{"norm_eps": 1e-05, "qk_norm": false, "init_std_qkv": 0.0279, "init_std_up": 0.0279, "init_out_by_depth": true, "decay_shape": "square", "batch_tokens": 65536}
Below are experts of layer 9 (counted from 0) of a mixture-of-experts language model. Rows are named gate (a neuron's input weights, with its number), up (a neuron's input weights, with its number), down (a neuron's output weights, with its number) and show model dimensions 64-127. Each number is 50 + 15 x the weight over its row's rms, rounded and kept within 0 to 99.
Before each expert's rows: a language model's description of what the expert responds to; "raises" lists some tokens whose logits its average output raises strongly, later layers aside. This comes from a sample of Wikipedia text that the model never trained on.

# expert 9
Description: Word-stem fragments. Inner stem pieces of longer words before endings like -ing or -ed, such as lieutenant, etiquette, absorbing, Personnel, com-e.
raises: "ing", "es", "ers", "er", "ed", "t"
gate1:57 55 53 60 40 53 32 28 77 52 77 58 59 39 44 49 70 66 36 16 43 47 46 41 64 56 64 42 72 48 41 43 49 57 54 53 61 21 33 63 60 57 49 55 39 49 49 37 30 47 31 52 49 68 47 64 70 62 49 91 57 57 56 35
up1:57 72 71 16 28 63 43 00 59 34 52 42 75 57 49 67 54 63 68 81 54 61 60 61 63 48 42 46 61 46 62 46 65 40 69 58 33 60 58 44 37 35 86 69 63 48 42 59 48 47 51 64 65 65 72 80 68 42 52 67 59 37 45 55
down1:56 74 79 76 67 72 35 63 65 24 51 80 59 36 78 64 37 58 53 40 33 44 44 53 48 47 55 45 53 41 75 33 58 40 79 38 65 73 55 58 51 71 62 64 42 46 36 60 48 31 34 49 55 47 42 58 54 72 80 50 52 49 62 54
gate2:74 41 08 35 21 51 21 49 57 49 51 92 57 66 40 54 67 66 29 71 64 69 47 64 48 72 41 55 36 47 29 51 67 52 42 35 33 43 49 50 56 68 65 17 48 39 55 59 43 27 47 57 37 32 36 50 78 42 67 72 47 64 55 19
up2:44 50 55 57 60 26 54 55 31 67 49 38 57 15 43 65 67 71 33 38 51 64 66 19 17 37 64 22 38 53 38 56 52 39 54 65 39 55 52 58 24 61 35 51 42 39 52 57 45 40 48 56 26 65 48 63 59 35 50 84 33 66 34 72
down2:35 56 50 70 66 57 76 56 62 51 31 38 08 45 32 57 39 35 46 35 60 62 26 48 76 64 53 78 43 54 28 48 44 54 49 50 55 36 38 57 56 52 24 66 23 65 56 71 48 19 61 69 52 54 89 61 55 43 46 48 46 33 43 39
gate3:66 56 39 36 43 73 50 63 63 63 54 40 56 46 57 49 52 59 31 19 59 49 70 59 75 49 65 61 47 53 37 30 34 38 65 63 29 46 59 63 46 63 24 40 29 72 51 52 50 50 58 48 14 56 34 64 74 64 41 71 41 58 37 58
up3:33 50 61 50 60 29 56 83 28 55 59 77 60 59 55 42 77 58 44 39 67 39 63 44 35 75 41 73 59 37 79 43 41 50 47 45 59 80 72 44 39 71 47 61 42 54 67 61 40 33 63 43 66 48 70 40 62 16 31 36 52 51 29 38
down3:65 37 48 06 52 60 53 47 35 47 54 70 70 64 29 60 71 53 65 41 66 54 80 66 22 35 45 66 57 49 41 49 70 59 39 42 24 39 56 53 62 51 55 62 62 50 46 56 38 64 54 54 43 57 39 51 60 57 55 53 31 41 84 73
gate4:45 87 77 33 27 44 38 61 31 48 37 39 49 49 46 55 72 55 24 35 54 24 44 45 23 49 42 50 68 54 36 28 68 49 70 66 40 47 54 57 71 53 30 44 62 61 38 68 44 34 37 57 73 61 40 63 42 25 46 37 69 21 61 77
up4:77 40 69 47 43 56 50 63 44 49 35 66 49 58 46 32 51 44 47 67 30 64 79 47 52 31 62 25 36 34 39 42 84 38 10 54 49 69 52 51 60 77 52 43 36 30 27 50 62 46 39 43 15 51 62 24 41 37 34 62 35 34 71 62
down4:55 43 66 50 68 24 43 66 46 57 65 52 74 37 65 65 57 53 55 45 31 51 83 54 44 62 66 67 59 47 42 63 71 62 54 53 36 36 56 44 59 99 42 38 62 66 58 40 44 42 21 58 37 54 53 42 36 24 45 43 44 72 69 34
gate5:64 58 38 53 34 65 59 39 43 66 55 65 46 43 26 59 30 52 38 16 52 52 54 56 73 55 67 38 59 61 45 60 61 26 47 54 54 56 32 46 65 60 56 73 44 23 48 34 43 22 39 43 48 24 45 50 73 37 35 77 58 56 61 28
up5:52 62 32 35 29 42 58 57 44 73 58 36 50 47 64 62 53 31 47 04 43 46 35 54 44 62 41 33 63 45 52 66 56 32 46 67 54 28 53 25 43 52 54 40 38 42 45 31 22 56 63 62 53 74 72 41 48 48 16 31 52 28 78 50
down5:53 42 49 26 47 44 60 61 45 67 65 44 54 43 34 76 53 43 29 49 80 29 54 18 16 73 35 21 60 23 34 69 50 39 57 56 58 32 35 43 60 42 78 23 36 43 49 49 32 55 35 60 32 59 34 55 78 33 51 33 41 38 44 47
gate6:72 57 43 75 59 54 45 50 21 46 47 42 22 47 65 45 37 49 33 46 47 56 55 68 55 64 56 56 52 64 50 31 67 37 52 36 22 36 71 40 32 48 35 47 61 63 67 43 40 34 64 39 20 59 28 61 40 60 49 20 56 40 50 44
up6:51 43 37 42 52 48 42 48 68 64 18 67 46 68 72 37 52 62 47 70 47 63 12 54 48 39 76 51 58 39 70 62 38 24 58 41 65 51 65 29 57 61 25 51 51 38 46 66 50 67 47 47 71 89 61 20 50 47 45 31 50 62 51 55
down6:49 41 41 37 22 59 59 50 68 82 63 53 47 46 74 37 25 56 57 55 79 47 07 27 48 46 64 71 63 33 77 56 22 66 19 63 52 34 55 38 61 50 50 61 57 39 59 47 68 68 40 47 67 55 67 54 55 70 40 45 66 71 70 49
gate7:70 62 62 62 67 45 56 74 55 43 60 50 59 42 38 54 33 50 52 59 62 60 43 67 39 56 50 60 46 51 64 50 45 53 61 56 60 44 61 40 65 42 44 08 67 46 44 53 50 57 46 12 26 42 49 74 31 66 44 35 36 31 83 76
up7:70 49 59 43 33 49 56 55 64 66 35 45 39 58 39 42 49 56 27 69 19 48 41 49 29 36 59 52 46 63 38 50 50 42 70 51 66 55 45 48 35 49 43 30 73 46 55 47 58 61 41 82 68 45 77 55 19 32 14 22 58 57 60 52
down7:37 45 67 50 43 55 10 73 57 37 47 74 49 53 41 51 63 52 54 42 59 58 39 23 62 56 28 48 49 47 21 54 34 58 46 40 37 34 64 32 65 42 56 57 51 63 61 89 32 53 45 51 65 73 52 56 26 73 32 59 42 49 62 33
gate8:44 44 23 61 67 42 20 47 66 61 47 31 56 71 53 49 50 65 69 63 42 54 49 68 45 38 16 62 53 57 51 23 53 62 40 48 29 52 54 51 46 19 64 48 33 37 33 39 68 65 22 35 69 34 56 45 76 57 75 50 42 36 49 66
up8:41 83 37 47 42 37 70 40 39 30 60 61 66 13 42 58 32 53 32 43 70 47 33 58 64 46 57 52 68 71 66 57 48 43 33 87 35 70 60 25 62 50 63 53 63 51 52 36 45 68 47 50 50 49 57 32 28 23 70 55 51 66 43 91
down8:52 63 58 36 32 52 63 74 36 37 53 47 54 55 45 55 40 55 39 28 55 43 62 53 57 54 65 25 73 62 76 80 28 39 45 17 66 57 43 31 46 56 48 55 39 65 62 32 65 58 52 43 55 56 62 53 58 73 55 63 59 57 57 54
gate9:53 23 37 74 62 52 42 73 41 31 51 68 74 19 29 58 73 49 53 59 75 55 59 53 49 47 41 54 52 35 49 25 37 40 74 68 27 42 57 63 47 58 65 45 72 62 59 58 19 49 65 34 29 54 39 62 58 73 65 38 70 33 75 43
up9:50 49 38 57 62 46 61 65 53 69 56 60 50 66 33 38 48 32 56 50 30 62 60 40 41 54 45 24 53 51 64 65 37 61 50 57 19 57 31 22 24 41 68 41 21 51 61 32 69 33 43 50 67 56 75 56 68 63 46 30 52 85 46 33
down9:45 63 57 59 68 57 55 63 59 71 68 26 55 57 40 48 41 56 39 57 40 49 54 48 35 75 66 39 32 65 47 59 48 27 51 56 45 72 38 56 27 45 56 34 37 38 53 37 30 36 52 64 52 39 21 69 56 51 77 39 54 73 59 13
gate10:73 51 43 39 41 50 39 45 68 65 48 52 78 45 34 20 64 34 65 77 53 34 59 53 61 61 60 53 46 51 75 66 53 38 33 42 50 51 57 36 52 60 52 78 56 30 53 61 44 52 46 33 37 65 51 50 85 90 64 62 59 39 83 34
up10:26 08 93 54 40 55 48 68 44 31 30 22 39 66 59 65 40 48 59 76 37 54 35 58 60 68 62 70 62 56 77 29 54 39 50 40 47 39 42 62 40 34 63 56 53 64 54 59 47 39 57 51 59 31 41 51 44 54 53 79 47 58 48 46
down10:49 31 46 55 75 78 24 51 55 57 66 59 49 46 43 48 52 63 96 57 79 26 36 30 31 56 38 41 49 29 27 33 59 95 59 39 44 39 70 47 47 67 44 33 68 60 42 70 90 52 69 59 64 52 64 35 52 36 60 54 49 60 77 54
gate11:51 58 23 75 42 30 62 53 33 80 38 36 47 58 54 34 51 37 46 87 62 62 70 57 51 39 62 69 72 68 27 58 88 33 50 51 30 48 54 50 89 56 56 49 70 20 04 73 45 37 45 38 59 45 41 53 50 61 35 34 44 33 56 62
up11:62 59 55 41 32 17 50 54 60 58 46 40 57 56 32 44 47 47 50 64 41 18 75 38 35 54 47 33 55 75 59 60 16 53 71 59 42 51 35 57 82 66 31 44 34 60 16 51 70 28 57 61 76 23 46 61 45 50 33 69 65 60 55 44
down11:32 24 42 25 51 24 74 23 52 56 74 34 40 38 54 71 58 65 50 45 49 34 50 56 33 20 36 60 73 49 44 45 55 43 52 48 39 43 35 48 63 38 48 40 45 38 51 34 67 24 49 33 77 66 31 31 44 28 56 63 43 63 63 70
gate12:40 71 43 44 49 53 11 50 57 30 41 27 65 35 31 32 44 51 68 58 35 37 39 58 64 49 40 32 45 30 79 32 61 64 61 39 55 34 56 61 57 60 37 33 49 36 41 32 33 48 27 35 70 59 42 56 49 50 43 93 57 48 46 31
up12:71 50 49 22 48 52 40 45 63 79 51 76 62 41 61 40 52 59 40 59 71 33 47 43 58 51 57 39 21 50 48 80 65 53 65 47 30 46 61 51 36 56 45 30 19 61 66 49 56 47 42 54 20 10 39 59 44 49 63 67 65 36 34 69
down12:24 32 49 64 85 50 17 59 39 37 57 55 58 67 53 67 62 47 15 48 45 52 45 61 46 40 59 66 99 52 60 54 48 35 33 64 44 59 61 47 27 20 69 26 84 28 25 56 79 45 49 41 31 35 43 33 44 40 68 35 14 31 39 47
gate13:61 58 58 65 68 41 40 74 86 52 16 27 53 75 34 34 66 19 44 57 75 32 47 40 56 54 15 52 57 63 56 02 66 61 29 35 51 59 75 48 53 67 72 44 57 50 45 54 61 65 22 39 48 60 66 59 70 76 32 61 51 54 67 44
up13:46 45 39 60 49 41 45 75 48 29 29 62 49 42 36 36 57 43 51 40 61 24 60 58 48 60 56 41 63 39 77 25 34 19 44 40 69 47 66 63 53 70 56 44 48 30 72 59 48 44 54 54 51 54 48 50 52 42 58 56 54 51 39 42
down13:59 35 57 54 64 65 52 25 07 36 49 56 56 24 40 28 60 46 33 13 66 32 32 50 50 57 63 38 39 31 71 32 47 50 57 62 50 44 64 76 28 48 45 69 52 48 60 11 46 37 31 77 69 77 50 58 29 29 76 56 27 67 66 39
gate14:60 51 82 60 60 43 78 20 38 31 61 12 88 44 54 25 32 65 50 76 46 64 59 32 78 49 28 35 42 43 66 39 41 57 57 55 57 51 52 47 62 50 47 57 31 36 29 50 60 18 56 53 61 42 64 68 36 27 36 43 36 48 47 39
up14:13 28 34 61 62 35 92 82 34 74 28 63 58 65 55 51 14 51 78 40 38 34 32 48 56 31 56 48 39 50 50 51 58 22 31 31 35 74 50 28 48 46 48 53 24 42 75 41 38 58 58 53 55 53 42 33 59 55 60 68 43 43 42 54
down14:42 46 42 51 36 76 38 39 27 56 51 78 45 77 58 60 57 44 47 64 52 41 58 58 85 48 41 63 48 78 47 46 29 28 37 57 18 71 50 47 59 37 43 46 47 52 60 19 45 55 37 16 51 56 61 38 57 50 34 46 20 68 39 59
gate15:29 49 42 49 27 37 36 37 46 60 52 37 87 61 64 59 86 60 53 54 40 51 60 49 57 41 67 60 78 56 59 32 89 71 33 61 38 37 67 49 62 30 46 56 26 51 50 79 34 46 36 43 65 68 38 42 31 50 48 46 50 69 53 38
up15:50 41 51 33 30 62 53 82 54 47 39 57 35 67 59 46 39 15 83 67 66 59 44 43 76 51 59 35 60 38 25 68 47 68 59 65 29 39 51 58 56 62 37 39 38 26 47 35 46 54 61 24 40 61 57 49 57 32 46 26 65 53 46 75
down15:59 69 62 47 72 38 47 43 42 53 53 54 34 39 53 31 41 24 42 28 70 61 56 40 42 45 65 78 57 57 59 62 49 60 34 40 65 78 30 18 43 61 46 62 46 46 58 35 74 73 61 29 55 43 66 59 80 72 59 66 51 38 48 54
gate16:61 31 42 49 49 45 51 74 24 46 18 39 71 64 70 25 77 50 73 92 41 53 49 35 69 62 52 49 41 64 60 55 57 80 41 68 23 51 56 44 40 37 55 46 55 30 85 44 40 37 71 44 72 26 33 32 60 57 55 59 32 63 55 35
up16:55 12 52 55 51 49 64 42 46 77 36 36 71 35 43 44 37 47 52 50 46 30 36 53 56 38 69 59 54 21 72 14 33 77 53 67 41 40 46 39 34 58 33 51 17 63 55 22 52 59 55 33 58 47 51 53 36 34 50 36 27 65 52 44
down16:57 11 35 58 56 46 57 34 37 49 53 71 48 46 68 42 43 41 11 42 41 35 30 33 39 41 81 69 48 30 43 44 55 45 12 48 85 51 41 66 77 47 50 45 41 69 54 37 67 76 40 48 27 86 71 63 51 57 54 46 75 41 41 58
gate17:68 63 45 63 24 47 30 47 47 44 39 35 39 42 49 44 43 43 70 49 71 44 70 55 35 29 62 46 50 48 45 64 53 06 75 93 40 67 33 72 40 72 30 62 54 20 50 60 53 49 51 56 54 49 32 52 61 48 52 66 28 62 48 37
up17:48 68 26 36 25 39 49 51 55 62 41 66 54 61 60 54 71 37 21 57 58 51 61 41 04 32 54 30 81 68 37 52 38 60 50 37 48 35 64 36 60 47 41 23 23 39 44 54 38 41 64 44 45 33 50 35 49 44 57 65 47 27 44 48
down17:50 67 37 54 60 49 42 60 35 75 67 41 58 58 35 57 30 61 39 61 30 48 13 34 39 75 76 40 77 24 36 38 16 76 41 59 68 42 21 70 33 47 46 34 59 43 57 59 55 57 54 41 44 27 77 47 53 59 52 51 28 35 52 38
gate18:53 75 30 58 50 52 60 44 42 72 25 60 53 59 01 56 80 53 51 46 60 56 36 48 55 66 63 68 49 67 63 66 56 23 58 47 40 25 41 25 46 67 38 31 84 22 46 28 35 64 45 54 64 56 17 39 46 63 42 32 61 55 38 63
up18:54 41 25 61 39 43 30 48 49 68 91 78 50 54 70 46 84 51 54 61 31 50 36 58 45 82 59 53 49 93 50 32 53 61 82 45 49 58 30 62 48 43 47 53 60 25 42 34 79 23 14 45 83 63 47 59 44 46 62 56 46 33 27 50
down18:68 64 88 34 45 69 58 37 47 12 27 35 60 53 33 28 56 34 33 37 34 39 63 41 71 59 47 18 66 45 41 52 45 36 64 67 56 84 47 73 59 74 24 56 46 73 44 60 51 51 52 30 50 61 51 33 54 62 33 47 29 44 33 28
gate19:64 40 29 69 40 58 66 33 50 63 56 11 40 65 50 64 31 55 37 55 36 52 32 69 55 82 37 58 47 58 39 40 65 54 80 44 67 45 28 78 50 65 75 22 37 46 39 46 38 25 36 41 56 44 42 34 33 76 48 69 39 48 49 43
up19:81 21 59 88 60 60 57 42 33 43 61 38 64 30 36 64 52 33 28 62 64 65 64 35 49 48 47 57 38 52 56 34 51 30 79 44 78 60 61 52 46 22 51 34 42 90 27 42 48 85 53 50 52 53 47 35 69 56 39 48 58 24 49 39
down19:54 58 48 81 78 44 74 56 50 79 71 44 30 45 33 60 80 36 40 55 81 32 54 38 46 54 52 44 40 51 45 44 87 62 40 66 33 64 63 27 27 70 34 55 35 44 43 43 50 43 66 76 75 42 27 53 50 29 38 47 40 56 39 71
gate20:71 65 41 63 21 49 55 51 52 67 57 16 67 30 52 73 24 49 73 82 35 54 37 82 51 76 40 53 29 52 64 50 42 45 33 59 28 62 55 19 67 60 74 66 79 62 38 55 53 36 36 35 48 43 41 45 56 20 66 44 40 44 76 22
up20:57 63 70 59 61 34 24 54 54 59 42 39 60 55 78 21 58 51 50 52 65 92 60 34 53 57 49 34 90 55 31 37 44 84 50 49 48 87 60 32 46 57 48 60 48 68 62 56 53 30 56 64 57 60 39 38 51 52 55 27 35 68 24 40
down20:31 58 31 76 41 49 70 50 55 44 50 45 45 39 52 42 50 41 53 57 56 54 62 58 52 24 50 56 71 42 49 52 65 46 80 34 62 54 64 15 23 53 51 43 58 70 55 55 71 64 32 41 64 35 56 38 41 41 54 42 52 40 47 46
gate21:31 82 20 54 54 60 65 35 49 40 42 64 67 73 68 93 34 44 47 35 56 57 37 62 72 26 31 54 54 65 54 54 57 44 36 51 50 46 48 32 45 56 47 39 53 47 39 33 20 55 43 46 51 45 75 78 41 48 14 75 33 42 68 30
up21:40 50 67 31 68 49 42 52 44 45 39 43 43 50 41 63 18 71 57 30 71 48 73 45 52 58 19 42 41 64 19 45 66 22 55 44 36 75 57 51 14 70 41 51 60 40 52 59 37 53 82 54 57 41 42 36 35 35 30 30 30 31 33 58
down21:37 29 66 53 42 35 46 36 38 56 32 34 61 48 26 19 42 50 71 85 75 42 51 59 44 51 29 46 51 49 26 28 48 45 46 27 45 44 33 33 51 40 32 43 73 65 59 47 55 57 56 53 52 27 42 69 80 62 62 29 30 53 50 49
gate22:22 54 71 61 60 61 47 56 56 38 47 49 39 55 44 31 53 55 58 51 45 45 58 63 64 25 24 46 33 54 37 26 50 69 23 57 44 41 64 38 59 45 37 40 66 81 47 42 56 36 61 55 52 48 34 45 51 52 03 57 18 20 44 60
up22:48 34 61 57 32 41 40 62 69 60 32 40 54 38 64 32 50 63 34 07 67 65 56 49 71 58 53 31 59 19 48 80 18 42 58 44 23 45 48 52 30 54 42 59 60 52 57 54 23 71 58 49 41 16 24 44 50 41 60 50 57 82 44 30
down22:45 46 30 51 38 63 28 39 43 28 52 58 58 64 34 56 47 47 63 71 33 69 47 34 70 69 65 34 31 81 41 52 27 28 17 74 53 63 34 54 40 64 67 52 43 69 56 37 52 30 62 41 48 59 42 36 55 56 26 54 71 19 42 49
gate23:28 36 55 40 56 43 50 40 52 48 65 65 19 51 21 46 48 58 51 39 57 50 36 50 67 55 52 67 62 47 52 61 49 45 52 87 20 45 43 41 45 76 71 43 62 14 43 45 67 76 66 63 62 33 42 24 47 40 55 25 80 55 29 57
up23:68 45 50 62 42 76 67 38 46 50 52 38 38 58 53 66 32 47 38 32 44 66 57 39 41 42 39 53 40 39 68 46 50 57 68 45 43 23 10 48 52 55 57 35 34 59 39 55 64 38 58 50 42 46 57 32 24 60 68 50 79 54 54 30
down23:66 48 56 38 70 49 70 52 64 52 34 51 62 37 62 50 43 16 60 66 73 34 49 23 34 84 22 41 38 59 60 59 34 34 51 32 73 59 54 42 60 64 18 31 44 25 37 47 39 44 48 71 47 25 77 37 50 43 48 65 55 29 49 60
gate24:31 57 41 68 45 27 62 65 46 42 47 46 50 66 72 61 59 42 59 59 69 64 48 64 52 46 58 59 46 20 37 41 41 42 25 40 31 53 45 58 77 36 56 10 33 53 29 47 74 62 73 30 27 65 36 74 57 55 79 43 21 42 58 33
up24:49 29 59 33 40 43 31 36 41 34 60 26 49 26 54 43 58 39 50 58 43 45 35 78 37 50 55 25 35 36 48 84 27 58 55 51 53 28 56 69 29 53 40 70 57 35 59 40 45 52 58 64 54 45 54 40 39 36 67 42 20 40 56 29
down24:44 45 35 53 46 35 66 64 35 30 51 45 52 31 60 35 63 33 77 46 38 46 42 67 37 48 31 37 47 47 53 89 42 59 36 57 44 48 53 23 60 39 29 69 46 42 46 70 65 40 39 50 48 47 49 28 49 34 66 52 42 38 45 48
gate25:21 54 43 52 69 68 37 59 48 44 47 68 46 67 23 53 78 50 69 38 64 22 55 43 64 45 51 45 60 40 50 36 50 48 31 37 58 60 61 49 34 61 50 49 19 88 30 51 38 23 31 53 54 65 42 30 57 16 36 46 48 44 47 24
up25:68 29 43 29 37 42 33 20 50 70 63 69 57 47 46 51 55 76 22 65 38 47 39 39 45 49 85 37 84 36 46 69 73 59 53 46 60 37 71 51 43 50 33 36 58 27 42 57 70 38 42 57 48 39 35 12 48 59 71 64 34 53 41 20
down25:45 39 46 76 23 60 09 33 42 42 48 44 38 52 34 69 38 46 49 65 73 19 63 40 36 64 51 61 55 47 65 35 37 61 40 47 53 64 61 07 49 48 63 41 72 40 44 39 62 40 84 61 29 34 21 24 72 50 61 52 55 62 25 79
gate26:38 42 45 78 47 39 49 39 39 49 52 39 60 52 47 65 77 43 20 35 29 57 38 56 55 55 24 69 50 51 62 43 52 51 51 59 32 41 52 45 57 58 48 83 40 45 49 63 59 54 48 53 48 70 68 51 24 50 52 49 41 52 34 44
up26:51 57 34 42 78 50 51 58 42 54 46 89 37 35 66 24 63 43 51 61 59 50 60 70 60 49 34 49 49 83 51 64 66 68 56 55 38 60 55 39 37 57 51 71 90 58 45 61 46 46 60 60 59 54 35 54 29 19 43 46 60 43 58 63
down26:34 81 45 40 57 50 37 60 38 40 33 60 48 45 54 39 24 60 44 57 35 51 41 35 37 53 42 43 71 73 67 61 77 59 47 38 37 69 46 28 27 38 40 62 91 30 65 49 25 66 43 62 66 44 18 69 41 64 21 52 64 34 58 51
gate27:59 49 47 67 46 62 46 25 27 32 28 59 41 46 64 55 32 55 25 49 63 50 46 64 68 39 51 73 35 79 46 19 25 71 70 61 40 55 52 56 65 36 68 23 78 52 32 40 71 42 61 53 67 59 56 31 84 35 28 41 64 70 59 55
up27:34 62 18 28 36 46 24 67 33 42 49 67 33 41 41 57 42 33 38 71 58 38 45 48 50 57 60 60 73 31 36 52 63 30 58 53 26 47 18 67 48 40 70 55 26 69 61 38 63 60 75 41 71 42 56 14 53 57 67 53 68 46 21 66
down27:25 55 19 53 33 59 93 57 07 59 50 21 62 36 48 43 65 54 36 55 56 29 49 47 66 45 42 72 49 65 81 55 63 57 60 21 49 60 45 16 50 62 46 56 39 51 46 46 43 56 42 60 68 80 33 65 49 50 51 41 56 62 44 69
gate28:54 36 69 58 65 56 35 21 53 43 43 25 58 31 32 40 31 25 48 46 58 51 56 67 27 64 57 40 55 40 55 35 72 40 40 42 47 74 38 40 59 16 61 49 25 66 44 57 29 43 44 61 24 47 31 40 83 61 43 53 38 41 82 28
up28:60 59 75 31 28 49 36 29 46 45 42 36 80 48 45 41 44 43 76 40 23 56 81 33 65 44 44 23 52 57 43 56 36 58 49 50 17 73 59 75 40 36 46 53 39 50 38 51 68 46 70 42 41 66 34 50 47 50 56 74 66 37 36 33
down28:88 65 85 30 60 81 19 63 30 54 49 58 51 52 49 58 54 59 60 68 50 39 59 58 71 60 73 31 53 48 30 66 32 40 35 50 68 72 51 58 60 82 55 37 46 37 68 38 46 48 42 34 32 90 39 72 82 45 66 63 50 59 17 47
gate29:41 59 55 38 53 80 68 56 39 19 27 50 58 51 44 47 59 64 54 66 54 40 54 62 24 44 26 30 66 34 42 21 42 38 34 66 42 49 27 41 49 38 37 82 45 47 30 43 49 46 59 48 37 62 46 38 49 37 52 56 65 41 35 27
up29:58 73 69 70 46 47 51 70 81 42 44 36 61 83 43 59 46 48 44 47 55 57 25 50 76 40 52 54 58 53 47 41 68 49 46 26 63 47 47 55 59 42 38 45 57 57 64 52 56 63 40 49 36 54 35 71 63 44 36 40 26 25 35 51
down29:72 42 42 55 92 53 89 58 38 47 29 43 66 77 69 53 48 51 57 28 50 34 64 25 40 72 68 37 58 41 59 68 37 61 42 59 27 62 51 20 62 48 89 47 47 80 60 58 51 58 42 44 33 46 40 50 37 46 57 37 62 68 59 39
gate30:76 62 36 45 35 36 33 58 34 68 64 75 56 39 41 51 41 53 58 63 56 58 32 26 80 43 47 62 64 58 49 66 56 35 44 67 41 16 61 49 76 78 50 61 67 21 46 44 40 40 65 47 45 69 51 60 41 25 63 47 67 30 57 66
up30:31 30 66 70 52 46 47 48 63 34 54 46 62 84 59 61 41 79 32 21 65 44 64 44 36 40 56 41 58 65 56 31 42 49 51 59 44 27 33 62 67 45 30 51 64 48 43 49 55 54 55 53 60 60 44 12 78 68 62 41 46 75 81 71
down30:22 51 56 55 60 25 62 40 25 28 62 37 45 25 59 46 61 49 38 53 47 53 44 62 59 48 38 57 55 36 23 45 32 26 37 50 11 42 46 55 68 47 65 45 39 57 41 53 38 34 37 36 53 50 37 53 53 69 47 59 69 56 39 57
gate31:40 61 43 42 30 65 32 72 22 29 42 64 44 53 23 50 54 17 57 32 70 21 57 47 54 47 47 56 19 37 76 36 44 24 83 44 47 32 52 59 59 48 64 69 41 66 52 37 42 27 32 52 41 57 32 45 47 43 80 36 52 27 54 38
up31:77 55 40 66 57 65 87 43 46 45 50 49 49 29 65 53 58 51 35 62 36 29 66 56 60 54 54 33 69 56 46 57 57 59 38 55 60 51 67 62 36 30 42 73 68 33 61 34 35 61 67 33 41 72 63 45 72 67 46 39 38 34 40 50
down31:65 66 18 81 56 43 65 29 64 51 48 55 34 70 75 41 39 45 48 39 20 59 95 35 53 63 24 65 67 47 37 52 80 43 59 47 58 57 37 55 72 28 68 31 65 36 35 66 45 55 55 32 59 41 39 72 44 71 50 44 47 50 37 53
gate32:35 62 32 44 53 49 20 83 67 41 65 30 54 42 83 50 53 63 83 28 42 55 57 58 34 29 64 48 67 64 52 37 31 41 30 43 55 56 71 41 49 67 48 55 35 85 44 55 58 28 54 61 10 43 44 45 42 52 44 39 61 36 64 48
up32:54 48 22 59 51 55 53 52 27 34 32 37 54 44 58 63 58 40 57 41 62 16 41 60 48 36 46 55 47 52 28 26 78 50 83 35 25 44 52 34 72 50 33 53 47 49 61 53 56 75 53 08 32 32 37 69 44 46 58 64 79 62 46 35
down32:53 61 25 40 63 72 57 31 48 44 30 34 29 18 52 56 57 50 28 67 71 37 58 99 49 60 66 36 38 11 67 20 44 53 65 39 41 52 61 49 56 63 58 51 47 47 59 31 37 41 37 22 21 21 31 52 34 38 67 36 51 47 49 33
gate33:61 38 00 46 49 05 71 39 43 29 42 47 39 62 37 49 36 37 82 39 45 48 53 42 36 36 47 45 59 36 58 58 42 51 69 54 49 38 48 70 69 65 31 33 33 50 38 51 50 20 51 62 35 65 66 29 52 61 54 49 42 53 33 49
up33:46 75 34 41 25 43 45 69 37 23 50 55 18 47 22 30 63 30 45 53 50 58 30 61 12 21 75 44 54 52 61 69 69 60 47 33 51 53 42 34 38 48 52 61 28 48 66 70 35 50 41 69 43 60 45 48 40 46 45 66 48 46 62 47
down33:42 63 26 77 47 53 60 37 55 46 40 57 18 33 56 61 36 48 55 66 52 50 51 17 42 41 65 55 60 47 64 41 38 61 63 14 36 40 68 55 62 54 53 61 29 41 40 53 26 30 54 57 45 48 34 32 58 56 65 19 39 47 05 42
gate34:59 26 41 37 66 52 45 54 32 63 59 18 68 74 80 42 71 55 60 43 59 58 39 38 42 32 37 64 65 78 44 30 41 52 59 58 32 70 68 39 61 39 73 37 53 45 40 63 32 46 53 69 68 76 63 59 60 57 64 50 27 28 51 09
up34:75 34 62 36 67 36 61 42 59 46 34 28 44 38 48 65 40 47 30 68 47 54 23 23 35 64 27 63 21 60 47 33 50 56 46 86 50 67 77 48 61 49 76 40 32 33 32 42 24 32 43 44 51 40 45 27 33 62 46 67 45 41 44 41
down34:49 69 61 64 52 38 30 37 48 44 43 31 48 37 51 66 27 55 56 48 24 79 65 45 60 64 47 64 40 43 74 66 65 53 55 32 29 31 40 33 57 53 45 56 58 51 62 52 48 51 28 65 67 34 77 49 40 66 25 45 56 57 44 45
gate35:30 83 60 63 70 64 63 61 44 44 60 48 60 30 20 45 67 27 69 55 77 20 58 47 46 41 22 60 43 71 38 43 44 67 50 59 35 43 51 15 65 10 62 46 41 48 47 32 59 59 56 48 49 67 42 42 48 53 57 85 49 29 65 51
up35:32 38 29 55 23 19 60 69 64 58 75 35 54 73 42 48 54 43 35 55 52 45 56 43 23 51 49 62 50 58 59 64 44 44 74 38 30 48 52 61 33 83 70 56 32 33 69 70 50 67 44 76 06 49 51 36 36 58 60 61 49 20 55 45
down35:39 71 37 63 55 46 70 49 64 57 74 45 33 76 46 49 12 64 38 35 61 49 29 73 47 65 50 68 44 36 42 35 52 28 45 47 62 42 86 55 49 32 67 28 36 46 60 60 72 51 31 77 28 45 39 54 72 40 57 67 44 74 62 32